{"num_hidden_layers": 9, "hidden_size": 192, "n_experts": 40, "experts_per_token": 2, "d_expert": 128, "d_shared_expert": 0, "hidden_act": "swiglu", "moe_layers": [0, 1, 2, 3, 4, 5, 6, 7, 8], "router_score": "softmax", "normalize_top_k": false, "routed_scale": 4.92, "balance_loss": 0.000302, "balance_bias": true, "router_bias": true, "init_std_router": 0.00701, "lr_router": 0.000962, "num_attention_heads": 2, "num_key_value_heads": 1, "head_dim": 96, "vocab_size": 8192, "norm": "rmsnorm", "norm_place": "pre", "norm_eps": 1e-06, "positions": "rope", "rope_theta": 49100.0, "rope_fraction": 1.0, "qk_norm": true, "attn_scale": 0.102, "tie_word_embeddings": false, "parallel_block": false, "init": "trunc", "init_std_qkv": 0.0377, "init_std_o": 0.00889, "init_std_up": 0.0377, "init_std_down": 0.00444, "optimizer": "soap_variant", "learning_rate": 0.0045, "beta1": 0.95, "beta2": 0.99, "weight_decay": 0.067, "lr_head": 0.00946, "max_grad_norm": 2.0, "warmup_steps": 56, "schedule": "wsd", "decay_fraction": 0.723, "decay_shape": "pow", "final_lr_fraction": 0.0, "batch_tokens": 131072, "max_seq_len": 1024, "doc_mask": true, "train_tokens": 388700000, "max_steps": 2966, "dataset": "wikipedia_en"}
Below are experts of layer 2 (counted from 0) of a mixture-of-experts language model. Rows are named router (the router's row for the expert), gate (a neuron's input weights, with its number), up (a neuron's input weights, with its number), down (a neuron's output weights, with its number) and show model dimensions 0-191. Each number is 500 + 50 x the weight over its row's rms, rounded and kept within 0 to 999. Numbers have three digits each.
Before each expert's rows: "comes after" lists some tokens at least twice as common just before its tokens as in all text. This comes from a sample of Wikipedia text that the model never trained on. Tokens count by the router's weight.

# expert 13
comes after: "|", " in", "-", "In", " August", " In"
router:508559441449597579489578468434427493446561567515504548496562537494406563503570479403599471456483464517415485476564488524503576470566441553566517473545599445505489461553535535590527497559572476583573531445454497527489487419515475484468546562501373440528491443461405472478568517582534523489461466545488538459536475549560468500558409566559538470493524516557483522530525424463561457569582463555456594543588418515433506469560475562479483539491519477524515477561461437515471468499475458466459496382528555412493430502513531533504559436556397451474530501448521454436432573556454488496
gate0:469475555499486508540457579475565507523529579419524564412493515453435508454586455426525527481456533451473557531502571610454478505540452513498465488551577517477562505411584544630495582442533461468431501527455488496502485520430518494510391491472488423488514490478486565508487542539593475537457604507467546526522487439518518527529445511532441465526501394572440543523573517518472443501495489538573541400396477544447563401422538521528559505474507556565442528571452481574533487560423480497549475468491476480609447465480467372459545463487557521539555446455423592564500575552575418532
up0:536545565420583514440520515474505602493442459463443446500468505507556572444438515507553484610474550445548493492488569539451493511518569468472467489371547482479456571516492394381471416487555585480538475450503533493492481523562579482455521547551513422415532450549466471522574444476528497445496507479492562462463552549493545506427582534492489429502447600448544526469458523651532511573488596492407460500507452453489543643472569458456551534555439521581487481492494489505474477565605533470449498513512445593492496478531456572401478489556559464544507503511503479587518414437508470550
down0:490528527488499471451496407448478430519481519578532441494481472487345469458504495435450459543451464449533427529422520540515469503498491569578454489448484468528522544476481615407494495447536423489506486506485565586536575561391442496492436441572591510429551490491523490483423457490461436589471530515426455463494560598467477496500480474495403506463490484483478370490542480566493478469532450451500406513424536445580578512498514460505468521477593494530463449530604545522419532528582550492451517493503603621503524515464505475529606458498472517618451617495479573484472455520482414499
gate1:637580522450469489477466552510549407493485500505492475483460491503488451486452565507419475507555545550445558481549462495515524469456519508439532552562489542428587450601490510532534467490530551510539412506462514517442514499508403475544493557446573490570547552622453555496534495446571508477525537395434479504510435517433554528441478409472418509423427502514513452491567604526373486477475539487440465490542446459558486561478439630541484430580536492543522485530506495538489585527379480449473538426530565482527549457409452503585510459531488484566449537542567499561460444504498545358
up1:526482516561557511529532472387483598409451456614514510478533438531461457460531469433520485499446455487502593542513526599438616512448543421506450441473453547555481598529570431466513562467504528516501556411568446474520528526491577498439481527507423491476520525442499451592462454514508480521490499542506428518495542486546484486527533556494543519543456527510584438535578437516642477453499445531450458445577517477414545550496535506474481518451521473556474515494509534655427563451519410502556446479505521524470535570572598559458543527477580444495508591462405503590457613475531502543
down1:516494458538554486555465433404532556553479511632473552455528505512510488565508594472509406428435433431566536509532464566398542503486553451507469436505479509504425510474585453491499517516493482517495435488610484471500480460532540570512503572558426481385517418496633423531551498579525471446382454475540468545536477574503476477482527592517565521516517523545498504503509485483555514514494474513477505505599534553548517469487515493606515574426517516554387554507522458674509427408490457480535514481620444530508406527487528478481458497531440488487525622485451500564491484443441523495
gate2:556556449560506452583456493502474537495435497514499485453454526439542424584512477423538472560547484606435453522484375406463532440413426495529532452413535449492513529401545519536459477533482520494539477448522445476453502528390541446582425445407456542428448504441520532515445606607428506516481605436499492497546414460560539564497462489500502553486466490400491514457491522513433452503449582470507505488550429463543578464444549503550457468443456631530498491515540626513407483511538507634461472483448468503541510546506490457493452455518494460460555401486542485499486562532465471538
up2:492578523557500541534570548527481428520455469400429513512447458468478529536477442425477521501506567569542474493527525443515618461512517567551386499506466354476512508447473493517527496405439524477435456504559465479431596490536558446397518541461517478478497468561533442551399558557462526537530518545490516483429476474570483461345573438457573533477568492490469485465536548436390527535402500444449524522597468474562513461526473474508508404515405524491529473563469592484556506609428510540551491494499481439459622585503518502443496489586573437440471506488464531526492512524502462533
down2:565444486518486535493484524557500536486522498542405495523489518461484547549469439473545629470514573521548532509517538587531470582482554407446495496541425478454546487523503501513492536460508477588494460568574527499494563484474500525453578477460459429487462557550522410464496545447519421501491514590589524490552538552394439529440449475574503535481531492473488415480597512564538513479501529508408505423459601545438426495516517417511489367480514425502588539611581488400455496493591486495552528453579608510480515461493535662461561549484460487540517489462509527567559516440459443594
gate3:499500436458607466503545496534425564514463456445505509549515535462500501454492567488464514499478477487383458507501495454524541504456536489520515556493569468585535483516523374452495515373570539527474585499578541446414557437460466523483498510522427457444387423510497516488509499512500536458450535541470499518429452458408516409522420523561531421437522455556576497384565496502465406492476445567465425462494526507440498486503561480593496578529556539616573484467456447479555451394554508483446459534499579556582458525409521557518551495415425489574521448479482556547510385461458431505
up3:515452421429598514509605492472428571488473520485463445621569517448438473487518571441462518438557501500490489486502488534505505474449504465456500511473552478559579538465571426454500532428552568511421561480498490481416491553502497513424557494410466425454445429516475471575576526560492519456468513542422504544476609449478498427508439536537557495452476504586457536397480459497402478499510441530495361462447555500469474463472562502582488579486536563612596509460482458461498390531534490454490474542560576555612482512443441537487525452377420468509545499435460553545517453491465495526
down3:462495446501560514485450491444435535412555604517480428450571467472480486539596469401507424499533466456568512436565444509520475523558495481485558504503478525556575502459493509585462507439418488511619483570443557500324493480474527541474542496523511477487546448530540485566511548507517540509423628467492535476537626536495524499482549389503495498461586527538529602438448496555507465521538565497540427522430450553574446480493461590427433420540504516526486490578546489497476480530422492464512543430486473419504473545521483480474515514536588564441427554552417458529505629529516544418
gate4:467456522474479569529494481470521524453503434559494467512459533577372457457531483533527428552527518591420384511503519571497522427581447464524626481509560475470515452612562499544459405445601476482543515515422491463631498470458405474492485536499506485644501480493456533572475378484499548515509519515440504508527430500525514557433487498501490421503497474482520416530540447445465562544529463487514580559446458442557485477480442606483462551519534495493374399528549532467498544436600553442468550545454489463471509452510568506546513497558460567542490458552498492517402613458500486535
up4:565462526514594463533492499516532566509553509523459530452486449604403439490621470496513477518496465493504511523497456548496530449461474494488544490411583468476432467574531426476455527543523559560627467496492499402497494510436452492594492501476539464621509421568533618526485483533529566544522395506485462487553501451485531586503482453552415409459493419529501587538447458500541516502493388472577518519475411486546440494533501531429500506592528517526478512470481496527538422526539519510527600407505515589515413558563502572539565541577509603452571511519508451474511611611541539516
down4:490415526508423470553491581583473575446466538505508468466496410363451479501520455525500471471493473555521452550524437485516564448460527587570469519546570428463463453518487459462437576583432442518648461467476400497458541559461560511427589499459506492481545429565474519493470520498509399529589509468464462511514601437526502507526572552432507528476495510565495416510423471505466536439513343581486547522526498473524541472465599517510516587553556537494596521420530443504445438522527481532446493521534321480491462514456535497505519435475481513430454525480504485482482558553508434461
gate5:441443469548521473508555526465439403579458469503497497486499632437489388538517528400495525517493438445505428541528528512482528368521457377454555460463528473523469487501559533457546544468539500560553416500447502505521452430422465505474524537628435516516474510474537513480511402541452539389435439472578492468501593391522551452470527512543423478499436395506570611549484513550498523524478441445485532555547560529539485576553468483480540545541509472550460494599583511511464505517606529464472421565560445465557457505488457435533490444405495509499512464564504563525511579484457579518
up5:554463501476462541529596514489462481521482496414457547522488581466542388496574494446499599498533444466562489589481604491422576412493481454508511508508557471422552493500426566479479541473507569513419450530417550533467522496499539467468562499444489404557522549500457485590455452556447496484432569555483555597496474447456548503393619527492474558510537435476448494461404557520521550478495469485487406521503465500496453421432512547533455512506452426479498440495495517487443432562471546587492573613451416434562457570473515455421471505391445605523478539566464502509571416471494480478
down5:469449514434477443448495448530543463459466471508494446477470550448474469573501417557417502513472580487556545515507503514615476419423449437542571538539492440483523374581435640502566505562508511597448464541504528573541513543506485452487527463477499445442458519462611480500509445499504443567463568471558584460498545419501521494476498581444490559443531512487416469436506565554470457484532536494547519590556549461531516499498439514474485431561423450542575515460443480468481554535474501545406518534435406470480485549434559501423497387522463606512533536641507434578513413529514505462
gate6:492466556543405477502450456447505499492569485529480501514474470497524548457541488480564481490607446450376471486535473479529453553483489538471567443472589489510546462489430533565496460534450502489540519413448541563533453402449488507479500493421501632489534549518452501503612470568447577511502471514443495557474486493493538476563376505562534549471459475507494463506550455510448551584489501547496595457489509540587454477488516597618491472540418508512464558578561504435555442475510573601530518542479483447557507462418548474398508513445515481400397417552511422413541654511476528536
up6:513542560497429535455454520480528522469495536483521501432447483466564507583580541542559491406589498378446461516548486522527501516450441524508450488495493548595592505516501478602532557467460486493601547429375585487545486433446456519422452488411489530445478534488488480499599569535441443546472575485479527525488460472453534439568399500520471528503490492513510440507573524543488501573545437451491598439474463557593489408595521565558506495514411577510506486472510551453569396531517493464480507540560506500485464545435507450523536482363499498423403499524498471503598573546475405572
down6:650527523485549563533501584443556578493504487534490501529467433423484523549535524495485489452534447522470464456571500466426530468461569514448466545591593422467472462528560489546509510564506443560502449347524442523492562561506512487515537587512455508506435533493538501517428594454520437529610447474473484456584533493561437472462513520511430501558506486566416468553503445523501499435423477525486475513477507444484649494527496503441410551408605410617504496465444434453517440471472508480505490535513590545494521451428568521481526515405541436497559611447518414534505472468481447515
gate7:575523488525476482529426538550548417414607381489585470540556471532405435492551529505564505524438583582528487501460523521479564534474501416496466598503560502457498523564505505505491415536524305528471614464472559534440515448435462503511505434528522465541552452467433510472536510557525444518477467514506495452522452563535520521491484455488591587529461453482482434504482540465417535503529556498503473482505430487464524539447384468432492488419510513544366443557386474506529436414556464580457568482520410590576491499520504567523523474483502527522491525477536526522465369490503475495
up7:519438451425469466464536552503450492537446531482342433523485435506560430482518487531466506475522515421381589558481493506372472548536549419470470546532521478506502414569550479403528498472531587457514457492508498563500456481554515501477526363475495470532510512526523505477529506463476554486531591620449547536513528585541565491547518554493457489509604535479440538483484486523552520479427435539492571482503462436458419566440510493545473534431503413469477696510548515487534502487462423606487440557524485457450566445497446420534587448529483521540420585494489512495527535505544481426
down7:498410519528535440521523456523496517484450584477472533568448516501517556624572483459497487487532531440430561557569509507467521441457617469536529424489514544577571542534503534535527558532547562496587523536529541520502414486490481553466593432573554445487515493495475431437556486433474489502574473470460489570432438471504625416530478492555532527571537516478544505563568483490558564525485482581456515498552417561559464480458536576522500613373504527482565583619477516571570418580431499566535459554490535566458566455472528467526534463537439546389510487512465481557502533485597448496
gate8:551543488590456521464447549567530582554555492523432606525590568471444457501567514512548466492530475456503435480466509497456558444535464544510609487523533511470539483522578501514437553436558454503567522514551499500406393459486495508451480473493524385643497353536535504508438488423527486475496489482496484542459438444486410518454615626588529454464361474528517467415518542538488569477492514434437499537541509518566459580502529444486435485508511495470559490500544435495459476440499580520455519506544543494533418579498473617539474467437529514547510448502558535479606437553485484536
up8:499564576465540507493447519491491471553503457508582582465374469440531542581506480676451467494491471445555452536454590479521504549436565395431472439516472534510580538457468506549498461436398484503436510498498494498510440492489584405547478440492527591509554470436492550478436418539453574523532491475537516527381444502474386490595479650431578577491528529468529489500561478550463427546557576537518548453466493480529536447457500481598467496564528494482502484506574563486576551500463490443422486555410519481465519471521498479496426423514494506528503505479534422520433476473478592502
down8:403583508585485558544534460558498502531451532423429552494529452528480432491417540519460532563605595553537457531557630526441496496486529445423488411530573420516456552463535499408528513473482496493529452541482536477552456519514604468571478512428447550362537560448480518466523592522438490514420489510583492526502469449532532545519427502514564471517467529453539522609495502562428505542447575441633450545549437546542532495443448519474587528462537395451505539475514485478464513576432505564589508596543505559472522555512504442498525463476504494544477472484495505439570528500563401452
gate9:499476462493499449525427552588494588579465538422444457503567433594509439356531470484513463541519484460466581463556541529477487572444468524440437476554610503381549546521578606425506541556510465502529474525446585472532514499463496512535594488513423493553485529487450529541590603477428560369523504438471517429501532486435504467546440486530519410496466434544483493439465500462438467427497500505465504513419414502485488467534488511488503514568479477567487563473469447484498485551475485565367363578412529485478516458535504496580573515522577519519503541516441542457416488538465542516
up9:459509541424521486455458539442492509498463435468572545555476450540494586405457476531560456448531507510435510481548545456536543548500499504418487515475405476466479539518501478536525479454451505636484530464547524466419614476553544468495522489452466500474535463574445432529457538551517518427469558489454564478509564405412462423409547499477574524640535438508491500497564530485473478431452501512507528517539516578542529552449507473458517465515490473491492432540422434523583533563496589515567517603436381409399423543511540557374434487517521479424448597406503494519479521394476476536
down9:491469568535551423496445425496472497463461496462497517465483455590509495350429498601530461546433500466490572484462479556503510608513533466451499500460487510403597498612418570548463523466533456619439486534521563552525536485530472577495555454409567505453446527467507552601520446513540511431523498512525552590469563507490405505470458468519500522547539469567505535562499557559491412501449525557467469512540474486498582459480436498523418516441590552523447437462437430522528496532533485403552447484482474391525434521509528484405485545562509527584505490430618464414593475475486516568
gate10:449567452459521465512469523425574494487538478456551367487497476490528548487571487577446512510629538528466489523447413544463471578467474438514527549477466480509565436581506439546543535519478459524433397526389418412507418568486421375461418464458491496452564483502468476558526500656513483450421546475484580520495439516499465375572457515488527527492570551453437492420494474508475491482452472470473567401443432505401473515506469472528491521452515429487491461482494532531502454410534583437456493493487625563492502500474445454549472464522447490417534455439498504509515439414469525472
up10:465513433498497587487526560476588490519560457413541424420525440438548631452578537393382459445597482511461506491450410602512470592467478387495490514456461414580537467525479510422505516528517455446497564578460510501453515486488472524503513594485448408500460463485569442500553506520365521541543498563486545498635466473484450437557513390554489490490451521540467444481510439486499499475471447494519431536521544574472552604474492538480526565501481507485529522505494455488502591409442464487451565511476538519472474509475436475555544431528532466481486458494445541394596510461470424511
down10:519488474429586564477549473454461491489445537520500435562621494488623619548499456536489487513495518522552451514507414485486458538528437446497489483505502410557554511501410486509440505560479409538575490518500429498447490537465585516543513572531398430547528556483453447476493550505432513516496413511522405454520528483467504482469461527463472554488544522638404501551512393559534518488456395529430400609442450509427463593518503524486525546502484528523586599504463549555466566447426428572521467535514539522475427515533594529446511526428433485473471546439575537507531424479529449450
gate11:451520410546441586542575505503425564431509513508487487455529429511473472534582594459575545483422512467483456496404473518394521414533488500579521434475572500539464428488534533533484541514505511558569488514462512469415445507404476561490499577563506450487461476537505557628406539535439502572477475402487488540540592468502452441525514457532454503521527481585519538502505487436546530469449572455525554529438527607546540442467510550528514538533488578510520416519484452497446494554442442463454507549495567402539430476569461495631498494609448560465578432591444544502547470555423532464
up11:586487534469581402435462509515514517575478477472491489522487535488533574454408458541465451535553467511540598479617516435551457580458538518444501529509440468417523596477485472491487496489507481469411513495564468491559538482540528461492538433447517574517524530470515411391572479484557460430480568588509475462457430580492570558500500566468555455460524517379487476472480517510452484511567402545464492510547529376450431577568462463494472467475558433504469589480485562544554504439557522569551502485479432604452565545443544482396518455388525455505430556447546465470437548428547446528
down11:468531469510491580494557458543565417472453507553449532553469442552427518507556536506455558440495465430523486531483398506472580543517467497582505550574468435588464429531547503526530580572417603437567454408412471543448595511418494479557455504489484523527535509569508564469463609566488447485544444454457532439496514448479457475526547513518438486535379480524499447453526514523508568436457519530455499494491455582564628547459475528410493470402449582373533512498521488501530509618525429527422541499493513362509480504499438574496490562572516487436470442544492455525518505518478489454
gate12:486551516526415452574563525450468498539518515532515496463518483455564449524425479545489478608479482531470552483501443389502493475502544530575464517477527544396474415406597490455549562488450524504513405450465466493501545469521444554555422461438457495413531473494567547428567557612501549482388578538486563476567535471555508447518514401576560453461546508485574443495466522457454513542513477457443507476371534533496431512471485569497458520504508543425464520486403406530520377532504474617477499452481429479473491524425444519527576450580486485510496529451399562492535451440502615493
up12:465556565500453485550545475547438553490459481537528443522448483500485567541589440447405443509462492573608473448492480509501582536453499420468502504538418453502472532554421542543509483487517492477550546493496499485491482515461441443493519484529467503619467488541442399576410431496481516497436518427626487538486417506507517552443533541487476467553470494480435581471540502565552527444507554481461497549676464502514495503504540493457568525543623404621524527441539541482473526480514532425530506523514512428459501584496533530455412567460603482514562450533645482508520557560602563559
down12:489551562474427541508473515428572465442475479459520560478596537544594483553604478484554519474404503604488444495462533416492494522554564586453420530489502544444533540463538480561469571552514464480485494444468470448443512429568555487430480452511529483545458401495530507484458548581598480448552544555487461554420495422525497503452526493565540449403482504552524373550501515531408454471588349522493515484426571552441586493587408489434477517478557501412436460518388438404495508554545537507503484491534503438507500557472452481561489535510509475547584454516505449501542537496487555456
gate13:469468541429586555490485449545517492683443560528481520425573440519338462432497482510439471494576460473436560503528546448425528525485532540451533449440489413432568415621486504470508453445561459489407508442450483444503465412436447497538543509507477491476445532515465446486503521395488517482496508478426434563514492500499460515512540496556513464411441458519481616491434485426518455522517570499583625489503584499407542444510474492424501501440510488528467575499440477493390474460505525490466446517471505557439415501546485475490528511575471442601486502494545542500464556518420548515
up13:556530489564532449543585536430443486404513553591552457523542511596503450513438570508565494446443577475419514495497436505510520428416474462538476497439599499559440465446559440517490525543501597469577455384480473494459494411471474530507452499431458602588589460408563601506551562473550498514497407549502480505490425524593640521552446526471469560547497552475546499548551483544462442469616448519439496533428486495507562525502547545549471538576447489539482530563526506566515540532608542451513517443565526510461501449449494468568426480442490447506533515509484468488576574478515483543
down13:528477528497579509410438474501431475452532593512509590510547505641598478503501510537578590574533479501423496544583511476493500588484497520514413484511454463541565348566588489544506503522588521493577511458489485415465389417470520506518406547419506447464541451510474587501540468530500427444425534523509388572453496484508515513501414569514580462528503550494568517474556402513452513441490509482512480527533554499545465500524592538502421460458515480481524543509447457493459458497597524492485531458539557540480518398522534332553473448483490508489536510418554516524526545570550520478
gate14:551551393489509526512468484431486513526512490538455537460601515435557569507621532452477498463451551569541517570542456463447450381595420528538518438485549471514545539540522559553525457547497448481522491452400501476522425480536517545441534581551427565460434486493449529560443455487481474509390557525473551569472510569454505492434515537631477530534484553595490513461481487470510561533522594560503529463432466597569467454532494556504484466514521580489488549470546542519495521392512522484501413463587551496542442589489498570485631432569445526565500437448518603559456418516463514518
up14:459428549522457428468547490588504498480538476464467495610408535599466471483383435558473480496533405435471474425419543565502566532413546499481479513468505484496467506459522417462420559449542586479495477487575538446513512502461471429562442456437548387486532519529518516458531538475542548465606457587510448436493462428517541543543450445350533481484570479392521549539558488490550405470470454455490443567528555369457514575464494440525485517513498420473472502525498483503562462615530460460508567495442453461477566502494484481501405568458517467427504536526449450454530583487562489491
down14:532436528466547506518486442518561496431474449571512513444485478510470548505539597524414491497481508546482610501461388463548474516564378527476499523572538475475491610509511632516524507511476423443552506465435481566528557468629434554558571512572564535470368529555370455524500465514563527439560537527497481425591454539512502440450492521525507464559451493457465502509421508507526515434447501563445467480458574477489540497531448475471457452430514486544500548550560492478611501447540526491508437462483476556572477551538355604463543569506515594520504471526485587476457463526438574509
gate15:444395535468494524564488507489441560612488494559469547527587523466514529501513481527528595551430426541481537470495551469489455483488505524526472500439451555549543510546441540502584495518489517499514504489492522446519497511577409555470538463469497526490470452594439344498582550554516393493432551426519512490471590441470538562588460517488557424494429447499473491494454555509404539542556595570439509532596552458554437562501446461441481486429611444446483508438428424528484477506456596538547460464576555523436525572528478451535470563500505425418547521474585450575441480560486418479
up15:431421488445502528567516450505501568595511479498422529543581489460506481470546438568497563497482430558496525494474544451502445469516515561501459519481386538509492513521362611508504496485482497471510524503521517450508502478532447537439486457510468479519495500556470342516555545567515426543528510505523526485471562450461508569629477502455602440537470420512479488510478515546387532540526604555461473500658589459541437545510504449433442507440614454428484557437468413489461503486469564542553447499564542530426544574504443515510473547485519485423557538506573436520504507543542355466
down15:518547500477483508445488498572586441435526428599500496504431443499495528596460424464569453538467550490454501463522428498428528442473469523459498474448413531530530563520566433510475475513608514542540394511425431590523515535443561431592517533513534612466518500547529528463462486419571572555509563563483418453467549539495468494424397527527438442450472551498508463411476435579622547523475430556508505489482384535467530536418427561545479485469466491547575509464464488530526509560542451541486463563432499540508485459453548483433554422593420509554448597521459474535447454510515559520
gate16:477494522508532490494413485546487412555599448571468503550465499483486504503557543362619428581420521463597615577515544435473479462598488567515552506499520498475591486458498492480498457495455407449517575512569539520489497522467470588471445546475487498573571503607414447470599518539520533454516457591508599498503467513579457566564440459481477537499470493455501509467437543484565556485542468491488491497487431496542485604567406570464393450526574518533452553460483544497469530401519532551461516423504529484487470495391542522542459437553486439554381486513509475528482449543498434490
up16:577601441472507513428506564530558505547453558518590537408535535546476473536561564583495582474540437492540499486449583506473501546551526546509481565465512532540436518476464413449477504494493578492449528516489410553485507523481561432532575359458533498543487438435541592517462550570536401462575474478512471517479597524610442490536574487566609531455530537432502554569478537484458515546428500524521533496467531500532558504463498494581480491469489452585500473509512461484537476567482441453547555546479458529534417526452495517533459445495657545605467507438539385615572483517445549484
down16:506438568520456427512416494480550516508460481509486529486408496511558461414481494534462575432465540411544517430400496508521440467499602445487551462519526499423593568438431563463625515512463443490600454518536621465507547569532543515480450517443493424393514461385570569449472548397470510428498489477484429490497429533550517519537556430493503435578376503511516474494505472448562470535497472489472475480519537529408445417516533486510569505489432532521541476529521589588457510540550504514514600500434532531563477455541459465499388558481447547516509452548421478543542494539550452418
gate17:574551469458437494532541513585430548439456476539550484464416508607508554478501524496591458472500415516467563457527503489446513452536475494505513429456585578547444457548571460548454525563522568538621386440553472490589517496480521577484556476546468519501519466412489575430582480441523539398469484559427498495490566502568540534472448438452442499543474521419575459512560394536488501521468456524525501545491480534364533508496519506475450515504437505536505501498459500526535532655477444485488471467537454461516509507498503403467585527435438542505532522449432384438537601602521556454
up17:637502480473544554485563517569463566491478506509462498508463518567546516515578532497486320441442432494441477540508529549570512497437568492417507444440542524564497494487574431505543469581460566545581408436599435531487474542474480512594514545567506563430506440489560532471569498491522544440479499526441481488405565432583569460514495509482468499465446471549432492571585465591536565498437518563525519481492489472382486609563534571513442499528462544525483519566557437573480527526460512479534427464588439514517478526470519494431505430576450444592506507501414479519479550487462546432
down17:447443534462587567557416458507483456568539524482514487557585529454447569507550424420519550559436543485574474457407488435500480626491446477447481573544449594490479523504482531452510494414507521492374563437469521563451487547523518496458462474462515474497482533533452503528474580440566494495527554421540516512577483480442459598493554534478500574482448427516421531511401542407494423440522556488523487563552477488524482395492450486542484522504515438472437457461530527491493493404635473456407459459429534439509468535576510465470559350491577568398481510541508548480464498463475524552
gate18:529440418509495574491542472548543516413437473506511539451603571515440388451555510420542458539592545527448502454377534467499443442476429485517541504619513571415576558472526505512430495369483532549458522565480582535559496495435474460507525544562506409611457465501421444449487525541457504476476512487563466454461561555559516527535571453590534432421442411505605528509454424493493545485546495489534542487524471486513465440497480459407499547561521541517447514523563511471492466544507445479551401600465521445503552529567484597535483476454478429460511551537464582457559526541456474498
up18:549454502507443512555504538590489539450499419479517476472499521564525559531530415464604492571496477596541524503455478497545387420560472508517537538514494587498536636582546442560469479540539503466538509537550506496532511519482429435472510503426427490457422456510535481470419542590447552544494591423553539408560569475561433507488482420562483448418495485547607423462468433458447512449440556437521480477549505502454507449474483537469485459516477463552513483443587477468475422502520413499504541528490513440428530606482474619447432421468456463465500525423483477425593509378504481564
down18:593457429465555439448545492489557579439489472503500480487463402517450468486527577575535513540447536507478505579351502629515477461553451482521480544512449489465512583557503456388454420544449466463429521495490500507539520483552446558474566400435452519459550477504560510470388510504530564395480523488525505549554553547595503492520526470486514479523433471441556522408450581443502425447434589422451512477519479533464527561582465522533482507607411524474369501457523472460472595473477474555506494458413522508448496521416378520506501517541471452500454503476467490474544488383487525460
gate19:483543521477434480572436463488450390482484431522504501464593488541501503423555457411485584510575523469563536449515486522477486504506456539523474498577528504426435495606542524513492435533513539638564501528407611499450476469549461505432575564369610430606515473534483462453551616506474476519606507545575403505489464512472490506499485511491543445521448491573466439490517581480412509456404478442552508411538479533526483501493437517495474530498507561483447508471595411516469419557497546557539507475501468427521416579455562445484499511488471490527509480450544473578544401449457454445
up19:477424492439499568445490567510529512585501488558420521575539524469553496551512516492547517498552582519521464495457476569605444509489535579422485611473421470576596515522489541501496511554435483476424421482511481451634600523546383403424530529519538511454490555454502475526590402482576425479546450429470513541476589524503518474425452467517516466532497468517527445464469504510507497526508512514521518512539479569528499460536426489422521506470485516443465471559536343565549604440459537477491431513588594534430524514481388509492430390556520451473529478498533514510510524450476512382
down19:533457511581467463419531614563488616476517508528459487542443443484497473480473533551481524593456450492496450451538463510423459483513503538544579602524515502416476478444559524429564532447552498509423478472638563575531486568556511576562395480480468550472493541570555529618489484518527527638449428512503492507577453478437518501624508606458479493447381478433495511440509467503532455466494421474485504478584476514513522469556534510541532455500544472488538439423479495417506496473521409415469512503479516553543446494506464473562471415497437537485412515566555487481474503545500568632
gate20:436536501410539352503555460622572473490604539494563549463492528488481467523531476567501522613519497496572438464588437429561537393486522464492575373529443399473559424418568506552509446472471455496515445551433437573500405509504523547511485513452600513504501502431541475469486432485479510520534476511469557557566527478431515592513603451501511585483487512476506480466502520460466480514515471462600515582432555492553550505537584440504405531513432445511533509455468528490472483467439444498583430445482532529517531476541514483480520478446598513559526516520522530541619434573441462490
up20:455508466417537375576452416629535454501564587460596484518476522503493626497510429496495494603489479505506452444565476396544542422545517474483549491539535457504553434503477486549543447535431500482460470582510484556470449495504458565478503467382530470565524541471497522495557476511571494506436505585522603481571577478409463583547567474503447574472571534493450422459486529522492614502403432483568519557461547543516523510437534431457402495525440449486510459495484451478429427457450434508515514449458468522483477498536544517498585465498605506489524579565533475448565517551409492468
down20:535549495557465462496528490523518551606549526433434607447497523416476536515418431576472453571433485452517520406491512565419494387491554407527474500491524516407487415444464446497446529542524571475474507561451534489504528468502512497439568449509558535470534554477586600494458488428469526502507498497513590546458548460417592558467541539486517463452571450460420489588477559489563516422516508439467473510582529503599555611471521469532525582512515447465561485462488488451583501418456495461546480510478494407420484649558548529473496544462492565482464509412479500506576437551560522429
gate21:505500522466469457589435547471420498508513613562442587465526497455409329453574546420555488501496475467505486568496495562501539417523609574530516486537678474490520436462534474509565484508532528565603500564549541444499576423500504518487449546449461480460492440456526520476488532559648477450502465543455457485480576393514491461474491449499457418530554522496524461477426487497451543457513473541542560563471434501511405510569489496428551468486509594480433448481518518557457514488453437547499496540506424526449505464390414428492543576511496485498531585523477466513509471521434483548
up21:483509561447487518551447484483493526452510551592468578402526467370455345564512533469542441470420488476581503510567546488499547534522437574496578545575555594480418491508521579514535493470527559569487471519582485570532518454497568521482513542456617514457519479448441454463438452499591501429546550535484509491571569503503449610502502470524576497499480576522511478517522533446476536524483469606474497632435494539504378532497412448517519508477507490545502441533515602562547510497496471536529460522472478514461557521428430469465548555463471467426507584511631460519418523476407521513
down21:498471479466535521463453521456471542406544542475466415472533518376524569446520410549492486438573429450498492513543471512526531582546494499535503521506514467457512523491452492522536566462486536488483501516417391403545438514543502496427515456561524546499446495440520455456558478490508437530449473548555601621549513602468424557530447510488480434436482606569389543498608471436573506572564489534461493553432423471380449481555503497579542502415434527496546465491484523464579494565600565521473447414529617518579493502524586522519457559447484443503517412488565520475451468511493458488
gate22:470543524525506461530539528552460483438493498486425549518474565604470562466609500448500514490467513576476534500608508562518507444413445519526538510564509508517543390515538503563564619460459594430568535436515483486510397553447520492511523526516499504506465546516487588413509509465605611473486462575503479463505536453505435541580462562488501471551550450517466601489481450547462550572490408528481446469514440506431521404592492552456488480504421538575499538454549410534482469452469513529424501516602505498491500575482490580504560452524441554579448497463444506491477623662512481524
up22:499554549490504465529544543543495521429495502465463527550429563598484542451615502451514485495498517551465553505548552563525504473442436517524547477582536500520519396560531494520606611453472580433565498444527508468489396527447538477479564524529482514525479528537496596432512524419560570436435437577496467514487555445514434481522457584445519491514526440513491552503481445544457582566496412483491473448540476536406488401589483544441498440534437531595489537466515389529465483524507509533448509503571518475487428539486486577500559399504400549618466530457439487517516608650511499462
down22:514465360453525565509509467424415472481445482464585563493468520510483626536487418491537488471481474417480538454502454478490581530587500501557516489519576410454485543419397566490502486524506496481481516519486383564510466418639488566364510556469448495480444452528494523466585476577491469558521463431445466504544503600554476519480513487495463582519585496574468587464513491468607469465592531582435539512479483436410551419471501475529574467464558497470484460537441506455482564521452545454490439480451520404462442502598541508561502440546528549482572522510525497461408506499506534505